From a checkpoint of a small mixture-of-experts model trained on Wikipedia: 64 empty slots to pick.
Below are experts of layer 7 (counted from 0) of a mixture-of-experts language model. Rows are named router (the router's row for the expert), gate (a neuron's input weights, with its number), up (a neuron's input weights, with its number), down (a neuron's output weights, with its number) and show model dimensions 96-191. Each number is 128 + 24 x the weight over its row's rms, rounded and kept within 0 to 255.
After each expert's rows: "raises" lists some tokens whose logits its average output raises strongly, later layers aside; "comes after" lists some tokens at least twice as common just before its tokens as in all text. This comes from a sample of Wikipedia text that the model never trained on. Tokens count by the router's weight.

# expert 8
router [132 105 122  99 116 159 181  97 143 135  79 170 174 154 133 165 124 108 134 120 128  93 170  89 146 153 117 112 130 144 107 123 157 136 164 135 104 138 163 141 145 129 171 131 134  87 144 120 117 123 162 163 135  74 134 140 121  94 108 121 141 105  97 133 154 166 135 102 146 112 170 140 149 137 169 175 100 154 166 149 174 144 156 128 102 108 124 147 106 142 148 111  88 152 150  90]
gate0 [ 84 133 138 157 131 179 166 108 164  97 114  94 135  96 134 143 123 149 110 116 122  83 125 133 151 138 141 130 119 112 174 136 128 143 104 119 146 136  76  88 119 132 153 132 161 142 133  97 128  97 113 107 109 135 188 148  90 137 150 108 114 105  92 102 164 126 143 136 150 156  95 144 147  99 129 153 122 116 138 123 120 113 114 107  91 120 161 105 102 101 119 175 113 116 136 127]
up0 [185 113 154 101 141 134 142 122 110 157 156 126 182 120 100 142 115 128 100 130 103 133 123 124 139 108 109  92  92 134 127 128 136 146 123 126 141  97 110 171 121 126 100 109 109  86 131 142 118 147 111 150 137 157 106 138 170 129 120 100 150 135  97  79 104 126 112 136 109 181 141 143 107  99  63 146 107 161  98 143 172 136  87 170 129 113 104 136 138 134 131 103 106  90 156 154]
down0 [164 132 153 114 130 113 129 161 139  88 127 178 161 156 130 123 128 145 149 144  77 143 126 122 141 118 141 161 147 107 146  97  97 160 122 117 151 136  78 152 138 108 110  86 161 175 167 124 118 176 183 141 129 154 100 154 117 100 129 179 132 111 156 136 115  89  95 117 169 156 136 114 174  92 106 165  91 158 157 127 122 102 140 152 133 106 108 146 105 131 113 149 107  86 119 125]
gate1 [ 94 128 166 175 142 146 129 117 133 159 104 132 134 118 110 124 104 118 162 154 138 166 116 147 131 145  80 112 135 124 127 124 152 136 147 145  94 157 115 113  98  85 107 112 124 116 165 142 141 131 151 127 114 141 132 132 154 198 133 138  88 130 107 131 128 131 122 125 146 134  93 155 138 178 160 155 141 149  82 135 130 152 151 168 151 150 132 115  74 169 125 148 159 191 144 166]
up1 [115 153 121  95 144 100 136 154 135 140 114 172 149 146 160 135 150 174  95 124  91 123  87 124 141 143 122 146 160  99 145 124 121 116  57  95 153  91 128  97 131 158 126 104 126 132 164 164 157  89 110 111 131 165 110 135 106 160 136  98 158 126 156 147 130 155 151 159 116 111 143 124 135 171 112 135 108 138 141 104 150 124 111 102  99 107 113 146 140 111 113 145 130 107 171 109]
down1 [148 133 101  91 128 111 141 111 146 103 135 138 123 115 167 116 104  91 101 100 137 120  96 144 121 128 141 149 114 110 186 156 119 120 105  95 110 141 114 161 121  92 129 129 132 108 115 113 136 159 141 148 150 125 147 107 116 182 133  75 155 108  71 105 117 130  87 146 106 168 107 110 156 110 113 123 160 129 160 155 136 110 118 123 159  98 115 167  98 117 115 155 149 180 150 147]
gate2 [135 130 112 125 137 120 134 135 153 164 120  93 160 132 131 163 129 165 111 102 115 148 103 112 131 130 103 118 129 102 164 174 105 109 124 126 179 136 116  79 133 139 128 163  81 125 164 119 131 121 146 177 120 105 149 111 131 124 133 105 151 162 162 134 134 100 149 127 125 152 157 165 129 127 132 123 155 104 107 119  69 140 128 106 125 139 122 114 145 144 152 127 118 158 130 131]
up2 [175 137 142 128 144 164 145 173 133 175 124 133  91 143 138 113 153 125 113 132 153  89 110 105 131 122 170 109 116 106  78 103 118  86 157 143 139 145 146 139 117 131 162 120 142  88 155 139 131 160  81 106 154 128 146 130 123 132 148  84 145 159 109 115 118 115 138 105  76 152 104 146  96 118 157 106 160  93 169 122 138 161 125 130 130 130 142 148 142  94 144 109 102 145 151 152]
down2 [170 139 109 122 147 125 100 166 130 123 111 168 133 109  91 121 165 150 119 140 124  67 131 129 118 113 136  98  95 165 121 141 142 173 140 124  94 129 137 102  83  96 142  88 125 132 136 137 151 117 140 156 161 141  94 137 136 104 152 172 139 141 148 136 147 129 134 124 104 129 133 123  92 164 109 162 169 141 155 123  92 146 119 126 134 134 134 144 127 114 127 109  93  87 116 123]
raises: "½", "igh", "103", "BL", "ched", "105"
comes after: " |", ":", ";", "born", " /", "|"

# expert 122
router [ 82 103 169 126 109 137 110 153 128 111 140 138 137 151 115 129 131 143 122  84 156 141 103 143 161 132 132 104 131 142 144 137 127 160 109 133 171 122 101 161  90 139 128 122 126 157 168 135  79  74 147 101  97 117 146 133 139 120 150 145  83 150 128 150 138 164 122 151 126  85 129 144 112 164 130 108 125 110  81 120 148 143 126 121 145 151 127 153  93 162 111  75 132 135 146  90]
gate0 [103  99 122 145 122  97 129 108 170 153  98 129  95 103 145 117 134 144 109 117 149  96 110  98 149 118 132 194 150 142 145 127  98 123  81 137 107  99 143 154 110 143  96 113 124 154 125 156  69 120 129 121 102 129 131  95 115  88 145 141 180 143  93 107 126 134 147 149 126 111 167  98 151 137 128 165 104 145 145 112 126 142 136 119 149 164 112 131 136 149 126 102 109 130 106 111]
up0 [115  90  86 103 114 111 122  97 151 117 154 136 153 113  98 132 135 109  97 142 146  96 131  96 121 146 145 129 108 139 137 116 106 137 132 138 144  95 127 154 108 138 132 116 122 113 109 142  95 113 120 133 122 187 126 107 138 142 141 174 152 137 113 148  82 148 164 105 145 143 156 126  99 110 134 126 167  84 146 131 134 139 162 124 103 144 151 147 173 128 137 115 101 115 159 165]
down0 [ 95 157  98 113 137 132 149 106 114 151 121 133 104 165 121 108 141 120 136  64 144 119 142 172 100 133 122 125  82 132 119 131 150 141 158 140 144 128 139 102 130 170 120 109 149  99 144 141 130 108 103 139 190 126 159 123  96 126 126 135 131 101 117 152 161 132  98 132 124 116 145  98 140 125 182 140 131 118 151 112 130 129 111 132 118 130 117 140  92 127 104 124 110 105 108  91]
gate1 [133 124 133 136 106 134 158 126 167 127 160 107 163 183  97 139 130 118 145 147 118 135 155 162 137 115 113  90 135 107 161 148 109 164  99 140 113  96 138  84  71 113 126 144 171 115 144 157 112 104  74 114 146 129 121 159 131 142  97 120 134  97 139 143 155 140 131 118 127 161 145  78 158 183 123 114 128 130 108 127 170 151 113 145 107 167 127 102 100 134 121 147 156  89 105 134]
up1 [165 118 156 139 147 111 147 126 109 146 135 134 160  98 132  90 134  87 137 121 123  95  87 138 144 152  79 118 118 115 132 151 132 120 110 114 113 143 150 101 124 160 118 100 167 143 168 132 146 139 103 112 105 134 181 143 155 142 131 128 159 141 160 108 137  91  98 154 115  97 115 139  83 121 137 102 144 161 142 119 181 110 144 166  97  94 171 130 143 151 145 139 135 145 130 123]
down1 [154 154  97 145 149 156 155 157 124 152 116  99 177  93 134 125 107 101 109 138  94 131 134 121  96 140 158 111 142 125 136 182 106 112 111 136 116 124 129 161 130  99 120 110 126 123 154 109 121 122  98 183 188 102 160 109  89 146 123 139  97 108 120 131 117 208 124 126 158 125 141 115 107 123  97 128 149  80 100 120 130 172 132 151 123  84 140 166 114 118 114 129 130 131 128 171]
gate2 [157  93 106 151 130 153 151 121 135 128 178  96 139 113 114  89 116 165 133 123 110 118 137 133 153 149 137 122  91 143 148 128 129 108 146 161 153 141 105 129 120 163 136 173  87 122 173 125 113 133  83 114 122 120 122 126 109 108 127 144 107 136 127 107 157  93 161 135 134 131 174 132 125 164 121 137 147  92  85 123 140 139 145  96 120 112 102 127 151 131 135 112 137 146 120 103]
up2 [137 140 100 112 110 156 131 114 181 115  98 123 107 105 106 110 134 138 132 136 138 165 148  61 132 105 167 115 124 127 172 118 132 115 122 120 101 116  82 166 134  77 159 142 124 124 163 146 136 142 185 143 143 131 176  84 115 155 115 122 147  88 117 138 166 147 129 135  96 161 143 193 127 167 139 120 148 117 116 120 131 120 147 159 110 146 152 119 159 112  93 137 150 126 124 125]
down2 [150 106 117 112 122 104 145 117 154 109 103 129  92 140 140 154  66 129 147 116 147 119 176 136 100 102 108 163 105  85 148 124 139 136 102 106 136 105 167 142 129 151 144 146 117 136 118 124 143 121 165 144 123 108 177 111 144 165  86 105 138  95 116 149 163 130 115 136 111 187 109 157 156 158 142 102  88 137 172 142 112  92 136 129  81 144 143 106 146  98 121 188 111 146 103 140]
raises: " and", " was", " is", ",", "ly", " with"
comes after: " his", ".", "'s", " her", ",", " where"

# expert 4
router [123 104 153 121 136 132 163 113 143 143 111 129 142 127 146 168 121 166 141 106 146 138  77 104 148 113 132 167 137 136 115 152 110 127 133 121 150 151 139 154 123 108 153 123 144 138 107 136 162 148 156 145 136 121 104 149 113  85  83  92 130 134  86  71  98 156 155 140 107 104 143 103 176 155  87 146 114 162 121 116 136  98 154  98  95 127 122 118 112 140 123 125 143 108 128 107]
gate0 [112 128 136 158 104 131 129  95 134 110  89 129 120 138 135 156 163 105 143  94 130 151 122 155 116  80 138 144 113 109 126 109 162 117  94 151 118 112 154 112 163 108 111 124 123 152  92 112 100 138 132 180 141 130 112 124 155 134 143 141 149 131 139 146 142 124 145 164 120  99 102 114 148 107  92 181 179 147  64 102 107 129  99 136 137 156 151 177 130 152 110 109 112 106 119 138]
up0 [122 137 112 156 103 125 142 166 172  88 158 174 152 119  67  78 134 118 125 133 129 119 169 117 166 138  82 109 140 168 126 114 155 117 125 126 169 159 110 158 129 116 103 143 149 141 130 156 150 112 120  99 128 125 140 128 135 109 144 134 134  94 139 134 163 112 107 140 139 136 101 162 141 149 145 122 128 137 108 161 161 142 110 143  99 134 110 144 151 141 101  94 109 123 107 143]
down0 [124 118  89 140 165 137 107  88 137 132 111 135 139 140 122 186 114 125 144 109 102 153  93 131 101  94  95 104  96  98 137 153 137 127  97 116 137  90 144 144 148 120 145 136  74 123  63  91  97 151 160 141 155 109 135 148 137 128 121 163 154 108 104 116 162 118 109 105 110 125 129 130 118 129 144 127  99  92 106 115 137 131 149 161 110 126 122 143 139 151 135 146  77 149 118  87]
gate1 [ 78  89  88 138 128 126 108 152 129 117 115 145 129 111 112 166 117 109 132 147 150 129  94 153 154 130 139 155 131 130 110 124 139 106 145 136 157 112 153 162 108 152 104 116 110 152 112 142 157 123 133 157 160 132 107 145 139 111 118 109 148 141 101 140 115 138 129 105 102  91  78 112 127 102  96 137 131  97  94 126 131 118 177 147 117 169 136 165 159 119 147 147 135 131 166 123]
up1 [111 112 138 112 116 109 140 102 128 124 134 185 111 130 164 141 157 120 118  97 165 110 130 149 133 156 144 167 105 156 117  95  83 157 123 139 110 145 136 130 181 155 155 104 117 102 106 155 153 110 140  95 149 133 152 102 155 150 110  61  63 143 122 114 134 131 133 154 121 127 122 104  95 121 116 135 150 105 107 147 132 116 111  71 148 114 123 125 136 142 143 118 112 105 125 167]
down1 [160 153  78  73 129  84 183 177 125 112 106 128 154 113 116 121 121  99 102 116 148 141 118 106 130 128 131 120 146 104 155 126 147 172 162 154 116 134 111 118 100 142 130 130 103 122 106 120 194 147 136 136 150 112 151  92  89  98 129 156 119  76 141 120  66 154 147  73 135 163 168 129 113 127 102 137 116 148 140 162 168 142 138 116 124 114  93 152 105 168 118  89 167 109  94 153]
gate2 [126 116 119 132  89 133 104 103  95 121  82 115 150 131 112 147 172 118 119 149 163 102 113 128  77 131 153 179 122 130 131  98 148 110  83 128 145 123 122 160 109 104 137 151 115  93  96 124 136 104 117 133 145 150 115 119 152 108 117 121 143 153 149 133  95 142 128 137 120 141 108  94 170 134 146  61 104 113 160 134 141  99 116 150 158 131 111 104 169 150 155 150  93 135 154 151]
up2 [118 162 156 131 109 151  83 142 142 143 152 136 178 118 121 137 110 107 144 132  72 120 168 142 106 119  79 133 134 170 124 117 139 138 157  75 124 110  93 138 147 114 137 109  87 119 134 155 114 104 126 115 137 152 139 109 118 108 154  87 130 166 111 115 136 165 104 124 151  97 117 129 148 139  96 143 134  88 127 169 164 160 141 139 112 160 123 135 165 129 115 141 125 146 125 140]
down2 [131 110 129 107 150 136 103 148 120 144 140 105 132 140 105 104 145 132 146 162 147 130 162 117 162 107  59 111 122  56  79 126  81 111 177 134 101 123 126 107 157 166 107  82 130 146 110 130 148 137 121 134  90 120 161 152  84 134 169 120 149 165 116 113 150 130 149 102 154  83 129 141 134 137 120 141 134 117 128 163 116 118 168 129  92 139 118 134 146 167 112 122  97 159 131 129]
raises: "2", "1", "14", "7", "3", "6"
comes after: "1", "2", "3", " ", "4", "6"

# expert 35
router [ 94 122 143 106 114 151 148 136 112 114 101 154 163 146 115 136 125  86 134 118 119 106 170 117 127 155 142 112 122 112 103  96 145 109 136 146 110 130 168 137 157 146 156 110 130 116 142  79 107 133 170 162 156  78 139 147 136 110 160  85 153 122 102 135 149 140  97  87  98 125 131 150 139  97 135 180  92 126 147  98 144  88 143 144 130 123 135 152 140 150 132 104 121 107 150 125]
gate0 [ 94 132 142 156 128 122 128 122 155 123 144  96 168 136 110 131 140 155 104 158 179 153  82 151 112 116 156 135 141 112 135 164 126 121 118 105 120  96  78  74 154 162 130 116 144 152 177  98  77 108 183 118 100 125 147 119  76 151 180 115 177 129 158 150  90  69 110 103 134 136  98 170 142 127 137 112  81 134 134 112  80 104 126 123 104  93 119 144 101 121 110 140 149 151 156 102]
up0 [ 94 159 125 104 107 141  87 133 160 157 130 148 146 105 141 133 132 176 140  74 118  94  76 150 109 147 122 132 128 140 131 138 113 146 142 100 164 127  83  97 150 140 129 110 122  95 125 113 148 114 137 148 127 138 109 120 121  79 129 119 100 153  91 121 114 166 107 140 159  87  99 140 129 150 120 146 119 135 116 136 147 106 133  89 141 121 119  77 177 104 110  90 112 140 140 110]
down0 [155 164 113 106 114 147  93 155  96 144 153 126  83  93 144 122 122 133 124 122 110 134 116 120 135 191 118 148 101 157 115 125 127 164 162 122 132 121 191 129 146  90 104 135 137 139 118 103 170 146 102 145  82 133 161 136  85 144 147  87 115 126 104 129 138 113 123 105 159 142 124 152 138 168  97 103 129 128 118  84 196 106 135 131 148 125 145 141 121 131 107  90 104  84 142  87]
gate1 [130 117 118 152 167 161 130 121 100 166 163 124 131 130 106 114 108 122 105 160 168 170 119 107 107 102 129 185 137 164 149 147 102 104 113 139 157 144 124 106 109 147 125 144 146  97 142  99 104 132 158 146 122 129 128 162 120 128 137 110 174 132 169 146 115 154 125 148 169 147 144 133 102 118 167 173 163 148 147 117 136 124  57 179 117 153 125 163  79 143 120 120  83 136 136 154]
up1 [ 86 104  89 155 124 163 146 126  97 140  77 135 135 104 154 114 120 115 138 109 138 127 122 121 125 100 170 130 133 145 141  94 168 142 140 128 118 124 122 153 158 125 148 136 126 116 127 161 105 126 148 149 101 109 147 159 143 133 129 128  91 102 163  88 109 158 145 104 119 120 146 168 136 148 193 143 137 113 111  98 116 114 107 117 143 131 129 116 115  70 123 152 105 129  93 154]
down1 [137 143 118 133 114 174 109  84  96 120 132 173 126  68  99 124 116 115 157 102 122 109 122 157 166 135 159 147 119 154 132 152 106 115 174 102 115 147 123 139 109 161 124 114 138 135 140 113  95 153 127 122 114 150 128  56 150 138 131 115 176 170  82 136 161 137 130 100 143 122 113 126 133 111 129 136 130  93 126 132  84 146 146 111 125 127 135 117 155 156 115 146 129 145  90 133]
gate2 [131 121 147 148 115 152 166 138  71 128 159 131 159  86 124 145  74  96 104 141 117 174 174 130 153 159 135 114 156  67 107 113 140  93 105 133 102 126 141 135 142 105 158 113 129 141 111 136 138 140 113  96 132  91 107 112 153 191 116 131 130 129 145 129  81 126 154 114 105 123 115 122 128 108 131 124 117 127 101 105  94 151  83 127  80 144 124 130 124 136 115 152 136 174 133  75]
up2 [123 138 132 127 101 103 131 139 139 119 103 143 114  71 120 147 159 106 102 126 181 134 124 137 116 126 110 103 107 118 180 149 152 124 129 144 142 143 157 192  93 117 147 135 117 161 129 117 178  97 159 148 133 176 155 120 144  99 114 144 139 119 109 112 139  90 130 117 160  81 150 116 116 124  99 117 107 137  79 133 114 105 121  77 142 122 117 104 142  99 135 143 107 128 115 109]
down2 [127 113 123 110 117 148 143 208 135 153 120 155 148 117 140 152 141 138 116 136 101 107 144 124 170 135  98 130  76 137 137 160 142 158 116 107 145 121 146 114 131 116 130  86 156 139 115 146 106 141 127 139 132 160 138 126 160 126 130 129  95 112 102 140 109 103 127 114 104 155 168 108 123 148 184 207 132 114 115 151  76  62 161 106 149 141 157 132  93 159 138 128 148  95 124 132]
raises: " |", "==", "10", "11", " |\n", "Sources"
comes after: " |", "|", "8", "1", "9", "2"

# expert 60
router [144 155 177 107 113  67 114 150 138 113 102 147 154 141 130 137 148 130 144 142 119 113 144 114 134 122 110  91 115  97 130  97  98 104 177 152 115 139 145 130 126 115 119 136 114 187  71 130  82 154 110 172 102  79 167 139 120 129 115 141 137 124 155 131 178 114 139 125 111  94 156 157  68  97 144 134 124 124 112 107 144  85 110 111 154 100 106  94 144  98 108  71 159  65 160  86]
gate0 [122 125 140 152  95  99  76 115 106 146 154 150 110 115 123 128 108 150  92 127  87 131  90 143 115 159 143  99 157 126 152 198 103 129 120 111 183 126 143 156 130 110 105 126 109 154 161 130 145 128  80 170 119  96 154 105 125 106 110 165 182 115 114 164 122 136 126 117 179 142 124 173  98 133 161  94 123 115 100 102 124 142  78 139 112 156 167 115 152  92 127 155 154 117  99 136]
up0 [122 118 158  78 165 122  90 137 111 105  72  99 101 173  98 123 112 147 134 104 166 161 119 137  97 151  91 106 152 117 133 112 110 125 125 146 114 128 115 124 123 105 143  83 162 117 114 153 129 110 124  68 168 139 123 138 130 127 122 120 100 118 101 114 133 152  83 160 115 119 125  97 134 149 197 135 171 122 136  86 125 132 157 133 118 166 101 138 120 143 164 111  98 131 134 130]
down0 [116  98  92 106 150 161 134  95 138 101 149 107 114 121 147 113 133  95 102 117 115 151  94 159 129 111 150 104 173 146 134 144 132 123  86 124 144 155  90 173 205  76 126 123 172 134 121 142 151 120 151 132 164 104 132 147 125 106 147 142 110 138  92 140 138 120 122 120 120 145 140 113 138 112 157 138 179 123 160 147 135 123 109 122  66 145 121 151 130 151 147 132 110 147 101 179]
gate1 [112 151 156 119 105 137 101 137 117 122 114 115 172 137 145 154  94 107 155 122 148 160 123 102 111 143 134 118 186 153 103 158 102 155 143 153 100  76 109  79 128 158 148 145 109  87 104  85 156 145 128 139 139  84 111 136 111 136 118 120 114 133 117 114 126 114 145 155 121 160 134 112  72 137 123  63 147 100  98 145  62 101 133 120 125 124 129 139  93 127 124  99  93 144 143 120]
up1 [136 112 119 128 157 109 100 144 145 119 116  91  80 128 136 139 129  83 124  55 146 106  76 125 120 102  83 145 136 129 115  99 113 127  94 103 122 102 143 114 134 106 108 131  99 132  92 151 122 100 120 123  48 133 113 137 152  86  86 166 142 141 154 127 117 160 164 147  97 137 134 129 119 136 144 126 124 174 125  82 141 100 137 165  92 155 115 132  95 176 138 140 121 129 144 117]
down1 [ 90 141 108 127 113 195 137 139 173 115 140 177 135 158 149 159 130 151  94 107 136 111 149 147 173 124 116 133 127 110 108 156 145 162 154 123 100 127 113 151 126 146 105 122 104 154 139 159 129 128 164 150 193 154 141 138 105 122 151 119 128 111 153 114 151  89 122  84 105 135 126 125 150 107 132 150 106 110 157 145  92 129 107 153 114 115 115 147 144 122 127 130 138 137 117 114]
gate2 [125 135 125 157  90  95 103 171 149 145 107 127 135 138 144 104  98 117 115 112 125  88 151 107 172 152 121 136 168  94 153 115 107 131 127 111 142 171 144  99 137 104 136 137 117 113 114 123 133 125 156 117  82 136 105 186 136  80 161 140 153 147 168 132 110 116 125 169 145 116 123 116 149 154 141 118 147  87 140 125 178 191 134 123 122 170 175 146 137 117 105 102 143 122 108 115]
up2 [118 107 130 141 100 140 118 131 122 123 143 109 111 132 118 133 118 118 130 141 121 135  99 137 147 131 124 150 113 165 123 113 131 165 146  98 166  90 159 133 167 120 130 132 118 116 113 120 135 107 140 122 233 174 117 117 108 156 118 156  86 128  72 105 168 182 142 131 152 172 160 145  96 168 103 133  86 157 105 125 150  71 108 111 151 152 106 105 105 136 123 126 104 109 107 121]
down2 [127 178 154 128 124 119 162  83 125 174  93 117 123 133 141 130 179 122 149 133 134 116 122 118 141 143 119 157 119  94  59 127 142 123 128 110 131  61 198 145 110 147 132  98 118  95 131 139 163 108 108 127 181 127 144 117 109 189  98 138 107 104 137  78 170 140 113 151 135 112 171 132 126 125 130 129 136 158 138 143  89 108 155 140 128 123 113 114 151  97 134 109 112 151 113 133]
raises: " role", " debut", " previous", " own", " last", " final"
comes after: ".", " with", " of", " for", " by", " on"

# expert 5
router [143 159 154 157  81 143 158 111 115 125 122 142 125 117 133 135 167 121 173 100 124  97 147  91 127 129 163 135 107 134 140 146 140 148  94 118 164 143  99 162 156 120 131 161 111  88 130 163 120 149 157 128 144  95 160 134 112 117 140 153 129 165 121 137 140 163 148 119 135 134 142 100  88 165 131 149 107  91 148 135 141 159 126 143  91 154  86 168  90 147 136  99 132 141 143 165]
gate0 [120 116 108 154  98 162 128 125 111  69 129 132 126 125 121 158 138 122 102 136 152 116 126 140 109 155 135 110 105 109 154 132 104 148 158 135 148 153 101 140  99 100 151 117 103 112 118  87 103  70  91 104 144 161 134 133 123  90 157 120 120 151 111 151  83 122  55 113 138 149  77 105 104 173 119 126 151  78 107 134 145 111 138 137  84 126 110 186 117 147 122 115 127 112 127 149]
up0 [106 150 161 121  99 133 136 170 123 141 150  80 107  96 114 133 147 135 115 142 167 135 122 143 104  91 117 143 133 152 184  84 145 118 167  96 135 149  73 129 137  80 117  92 104 151 113 131 142 112 122 102 132 135 177 104 118 110 105 136 119 136 167 142 122 135 130 176 129 133 128 158 148 180 131 118 112 145 149 170 155  87 156 136 138 121 121 147 118 127  97  90 117 110  59 135]
down0 [152 110 140  92 178 133 107 115 142 117 133 138 117 125 152 131 111 125 182 114 106 131  96 109 121 113 108 122 148 104 118 133 165 126  65 126  93 127 124 120  91 160 126 131  74 180 110 101 140 102 125 159  55 139  88 116 171 101 130 130 103 132 125 162 117 142 136 109 112 131 135 151 131 181 131 171 151 115 152  89 116  91 105 125 140 129 131  90 127 159 111 164 139 133 170 113]
gate1 [181 137 120 162  83 117 149 110 101 143  80 125 131 121  77 127 158 112 109 138 150 152  85  87 112 131 108 130 108 108 132  78 168 144 111 140 124 154 128 152 103 115 170 165  89 158  96 136 129 138 132 111 126  93 140 122 149 163  99 146 104 113 166 154 153 120 142 137 118 147 146 117 120  96  92 163 138 118 102  56 115 124  90 171 107 143 113 122 175 126 108 117  80 112 123 135]
up1 [149 116 113 128 138 144 144 107 133 169 111 105 100 121 145 123 142 177 101 121 129 146 144 108 145 127 118  74 120 134 147  97 162 151  69 132 136 109 107 135 132 124 161 131 127 107  74 167 109 127 122  78 134 119 144 132 160  99  52 149 138 115 189 159 155 142 124 127 127 104 144 117 113 132 102 189 115 119 114 134 132 130  88 147 152 165 116 111 129 137 137 111  90 101 159 110]
down1 [140 129 123 121 102 143 193 131 153 198 153 138 119  92  98 173  94 127 121 111  89 130 138 123 145 116 139  83  93 120 132 116 115 159 146 167  84 116 110 143 136 128 113 117 152 104 114 117 163  93 130 183 127 116 130 167 101 134 116 144 105 123 129 136 136 151  90 109 133 122 104 143 125  67 171 116 115 119 137 111 133 152 149  99 176 132 107 119  52 138 119 124  80 141 168 118]
gate2 [115 127 148 150 128 107 142 132 136 120 132 152  83  93 125 136 138 122  63 108  83 138 120 136 104  96 163 169 122 106 134 139 131  84 117 108 127 127 113 108 123 125 115 156 127 153 175 105 125 101 139 135 119 119 130 138 128 165 109 122 127 131 111  94 119  73 120 151  87 129 125 123 105 161 150 139 105  98 137 122 118  92 158 114 156 149  89 158  89 152 170 185 119 109 183 110]
up2 [135 102 143 130 120 178 140 133 129  97 156  86 146 161 129 134 119 123  81 133 128  99  86 105 105  96 124 168 112 140 142 123 114 137 167 146 127 106 119 120 109 117  92 107 142 156 119 110 126 106 135 125 125 142 130 200 130 152  94 149 120 139  93 121 123 138 133 182 130 114 132 117  99  89 146 182 154 189 148 135 151  90 120  99 156 101 124 152  98 117  83 122 166  99 110 133]
down2 [123  58 122  99 113 104 118  90 114 123 148 151  90 103 190 162 138 121 126 112 115 132  92 158 118 103 136 133 113 155 113 115 106 131 108 112 141 182  97 172 131 101  89 153 135 123 106 127 116 151 125  99 125 112 161 113 142 152 101 137 124 141 102 111 131 128  97 131  99  83 119 101 131 118 131 129 137 159  92  86 135 190 135 138  69  86  93 136 131 120 100 125 117 118 147 134]
raises: "0", "15", "14", "4", "16", "1"
comes after: " |", "|", ";", " /", ":", " —;"

# expert 42
router [167  87 133 153 138 133  86 125 147 112 108 139 151 132 105 134 155 182 111 130 112  97 122 116 141 101 150  80 157 116 118  81 157 141 125 129  97 141 116 113 137 125  97 113 178 122 100 102 116 108 149 162 161 121 104 127  99 120 115 116 118 126 108 159 151  83 135 145 111 145 138 159 128 109 160  89 100 146 153 118 101 110 149 166 108 118  91 136 112 156  94 117 102  98 133 103]
gate0 [137 139 162 153 139 109 135 121 130 156 172 143 128 116 132 152 136 101 156 141 113 126 133 110 118 115 138 150  83 147 146 129 143 132 121 142 108 107 111  87 107 154  62 118 152 160 146 109 116 115 125 145 159  93 103 128 105 169 147 143  92 159 127 124 132 147 116 133 117 134 126 123  98  87 108 134  93 114 123 109 161 114 121 105 161  66  74 109 135  98  93 148 100 133 152 128]
up0 [145 156  89 140  95 128 109 160 173 149  91 119  95 106 141 160 100 119 163 140 148 189 100 143  98 109 159 128 164 114 117 137 133 117 143 154 146 108 156 147 174 123 136 117 100 142 160 127  90 113 108 109 107  85 138  95 150 156 137 117 165 112 138 158 137 132 129  96 147 124 151 122 112 121 123 118 143 150 179 117 117 122 146 104  90 146 130 146 129 134 140 133 169 121 107 112]
down0 [151 141 130 137 125 120 121 144 162 105 143 110 107 129 184 115 155 122 126 146 124 120 148 129  74 172  98 179 128 150 144 127 149 127 134 121 125 140 135 117 123 122 130 151 152 178 114 151 142 111 107 146 122 168 118 139 145 123 124  98  85 139 106  99 114 113 179 173 145 151 153 114 163 165 133 134 129 179 168 166 122 153 130 109 110 115 115 148 160 148 133 123 103 151 136 111]
gate1 [155 128 115 122 148  90 130 126 125 116 146  97  60 107 155 131 158 169 108 146 103 130 128 115 144 155  95 168 120 101 140 111 107 179 122 154 129 120  94 158 123 121 156 142 131 126 112 128 131 105 158  86 145 136  76 114 124 136 125 119 148 131 122 123 132 114 167 127 135 153 120 132 126 113 117 132  68 133 157 115 168  98 118 121 122 144 164  98 127 145 156 142 124 105 142 104]
up1 [116 141 139 159 120 111 111 140  99 149 152 163 127 103 106  89 119 158 110 130  97 121 131  82 113 135 143 134 124 117 127 139 142 163  90 114 121 139 167 121 175 128 125  98 114 126 152 148 144 123 147 159 101  98 154  89 134 159 151  96 167 158 123 129  89 117 131 155 137 174 109 172 130 120 159 130 121 110 127 154  88  93 136  88 133 131  94 113  64  92  82 126  77 113 110 124]
down1 [129 139 124 149 145  86 131 180 112 131 118 109 127 110 113 128 154  91 134 132 121  92  88 161 113  77  93 136 129  87 163 148  66 124 101 161 174 134  99 108 116 150 136 129 149 150 112 120  92 130 138 103 151 109 138 155 144 185 116 157 160 122 151 133 159 122 148 138 129  77 123  94 147 122 125 159  90 149  97 122 142  99 142 117 118 139 158 154 119 140 129 115 142  96 121 129]
gate2 [126 155 120 128 131 143 126 117 138 162 110 119 142 110  98 112 127 100 154 122 125 146  70  94 127 158 139  63  89 150 151 131 136 125 153  74 127 165 111 128 104 146 113 136 120 139 103 116 139  70 104 157 132 181 134 128 127 135 109 114 125 156 115 144 116 166 137 116 144  88  99 162 140 127 140 128 141 137 106 159  99 163 188 180 119  87 112 121 103 124 100 131 138 132 148 116]
up2 [ 84 163 170  83 103 103 156 106  86 109 151 148 161 123 183 115 128 119 144 167 152 117  74 152 131 122 141 138 116  86 135 130 117 128 142 138 102  92 143 142 108 108 136 148 125 110 103 122 154 126 172 143 173 145 132 137 152 143 116 142 137 108 111 142  85 129 131 153 147  90 136  92 175 135 144 104 123 144 159 121 104 134  91 125  93 163 125 104 175 152 165 119 125 128  92 131]
down2 [109 122 134  89 150 126 153 119 102 138 162 159 113  85 133 122 100 142 117 124 147 119 109 144 127 174 144 126 121 135 147 136 145 137 131 150 158 130 111 135 146 130 149 127 140 172 112 169 106 118 132 113  93 153 124 180 136 144 139 126 131 135 153 124 119 139 115 133 105 139  94 112 119 102 110 107 120 162 120 171 115  92 137 117 162  85 138 175 164  75 105 136 153 144 111 134]
raises: "ior", "ast", "ivers", "″N"
comes after: " ", "°", ".", "′", "^{", "\n"